Weights of a small mixture-of-experts language model, trained from scratch on English Wikipedia.
Size: 12 layers, width 384, 62.2M parameters.
Experts: 48 ReGLU neurons an expert, 8 picks a token.
Below are experts of layer 9 (counted from 0) of a mixture-of-experts language model. Rows are named router (the router's row for the expert) and show model dimensions 336-383. Each number is 500 + 25 x the weight over its row's rms, rounded and kept within 0 to 999. Numbers have three digits each.
After each expert's rows: "comes before" lists some tokens at least twice as common just after its tokens as in all text. This comes from a sample of Wikipedia text that the model never trained on. Tokens count by the router's weight.

# expert 23
router:474512517445495488482458484483516511522494495468461488478509546528501522496495495537514453533531523550464482464500501521544481501542467457517542
comes before: "\n", "-", ":", "9", ")", "8"

# expert 37
router:477479515526505477517486488472514538503501516482495483545517503470490487512520536529504511497473521489512537468470504459462513483517470431483519
comes before: "0", "9", "6", "8", "7", "5"

# expert 18
router:515540486470499506504493467461510491493498510466472515503518470489494477516524523515493499466517563529494484489467505502491479504485541469471554
comes before: ":", " |", "s", " (", ")", ";"

# expert 13
router:494529468483471532475509501496514533553485497516440498501548484477490547472517508487523496503497452535533502472473509474483511518511551499509499
comes before: "2", "1", "3", "_{", "^{", "ร"

# expert 33
router:463553562500493523480545492506519492501497531526508461534479492501490480517502486477490498527550544512497482461508506459514451543520511461493527
comes before: " ", "\n", " The", " In", " It", " He"

# expert 10
router:475512506518524501523485489502484532468532484514523530506548483503451520465497485541478492454470520449469490498543473513524480507474504525503502
comes before: " |", " by", ";", "i", " as", "a"

# expert 30
router:558493461507453493465479504462501526538534515499473538495536516477497502440497492509533464495495546506503514522494514536541474477481483495489532
comes before: ",", ".", "s", " of", " and", " in"

# expert 17
router:520502472448509527529530474525462468482497511527495500495511481454491521497480458506523487497532530509504489500486506539477516493494510516480499
comes before: "1", "2", "3", "4", "5", "6"

# expert 40
router:476512520543524479507486512492464486499475522502508468486493508489483480520532474524487470497514526491547473499519489470539494500522466467492512
comes before: "0", "9", "5", "8", "6", "7"

# expert 8
router:506505534513532521504500517516484488504537544487514510515451496522531496495456500496500496498529463521503520478526523542491519508516471503487478
comes before: "1", "2", "0", "3", "4", "5"

# expert 9
router:512476441466468478480530445475461500510511491529483493486524464537534518507486474525556476483464487501471517517466501470482479463504519479484516
comes before: ",", ".", " was", "'", " and", " of"

# expert 5
router:485510497498531474520503488520487487543516487534530490502478501474476495513480457486526505450522498477512498502489519546507485486480483507466478
comes before: "\n", "-", "9", ";", "}", " x"

# expert 15
router:473464453489486497440462501474499525529515522505485506484478497495503518507518527498469483475469545464498543564522520501508467533517516572528545
comes before: ".", "2", "1", " of", "3", " in"

# expert 42
router:514488485495502481498470494487473526494538539469524543471494506478504488467474473515520553473523469517533455475544489523492471506477515499487478
comes before: "1", "2", "9", "0", "8", "3"

# expert 46
router:497487471493436505437525510472518511489504488534446545508530530523488499503540503454518502502524509500505503491520516529516486526520503485511501
comes before: "s", " of", "ing", " and", "es", "e"

# expert 22
router:472471486504528489494489524501467514493540496514507483504507512481468486482501505532571518476433507509509443500530542539476501494547527488523493
comes before: "0", "9", ")", "4", "3", "5"

# expert 25
router:473478518475491470504504530552502523492460506513466516511485530517500531513481510511472488472502490481535528448446529513482512518507519495476486
comes before: "-", "|", "==", "\n", " the", "==="

# expert 6
router:493524462523476488515512504506523513502477503487451515504496470498511484485509474513469448511505499485478489505507497492489518469519506463518574
comes before: "s", " of", "ed", "ing", "er", "y"

# expert 11
router:495500531482526526496493472480514490507504526461556496515504480517549519492487524516493518517527500548490491498537511516502480456511513486498509
comes before: " ", "\n", "ed", ":", "ing", " by"

# expert 3
router:517490538487496501490528556499487508494490519540500480501486488490470499492488476492514480526507516520498519469481496475455513443525473525494522
comes before: "-", "|", " was", "=", "==", "N"

# expert 24
router:428468499540515515542521513521469474477483470512485478530540508513494503510514529525482512490524502495499517505528517508478475546511488475507507
comes before: " the", " a", "ed", "ing", " to", " his"

# expert 21
router:514496479489458518460511487550487479468528479451494535553525531508465524489480501490484537490478504465498533483511489491475428490547535468484497
comes before: " ", "1", "2", "ack", " his", "up"

# expert 27
router:486522477512511485513519447514522476519490509449524508502500479537499490544532491503482500516495542494514463538472485502514541509528533513482489
comes before: " |", "–", ",", ")", ";", ":"

# expert 31
router:474530543482495501459500511494558519500487510483525510541488503502464467486556500487499514506474485512513490504480495529492471469498479435505456
comes before: " ", " the", " be", " a", " first", " re"

# expert 26
router:502475526523494510497525489472475503544458492505510508531515496570514516522515487484526496515485534496496482484526499518501455504456514468473470
comes before: " ", "0", "s", " which", " but", "ers"

# expert 41
router:512497485488541526511449495499525495477520532533512472505501487535495520528508466532480493487499496487482489467473503504498523563442469493477513
comes before: "\n", "-", "The", " The", "|", "=="

# expert 44
router:520489485486452470483502501485498510514472531506480491474501498502514498503464515495520506490498472462476502517492484509494506514499487550511508
comes before: ",", ".", " and", " in", "'", " ("

# expert 19
router:493494496499529537511499461498474469481478520467481532490501480504510533541479488542490491470505558491553498483499494505459486553506495522472491
comes before: " the", ",", " to", " by", " in", " a"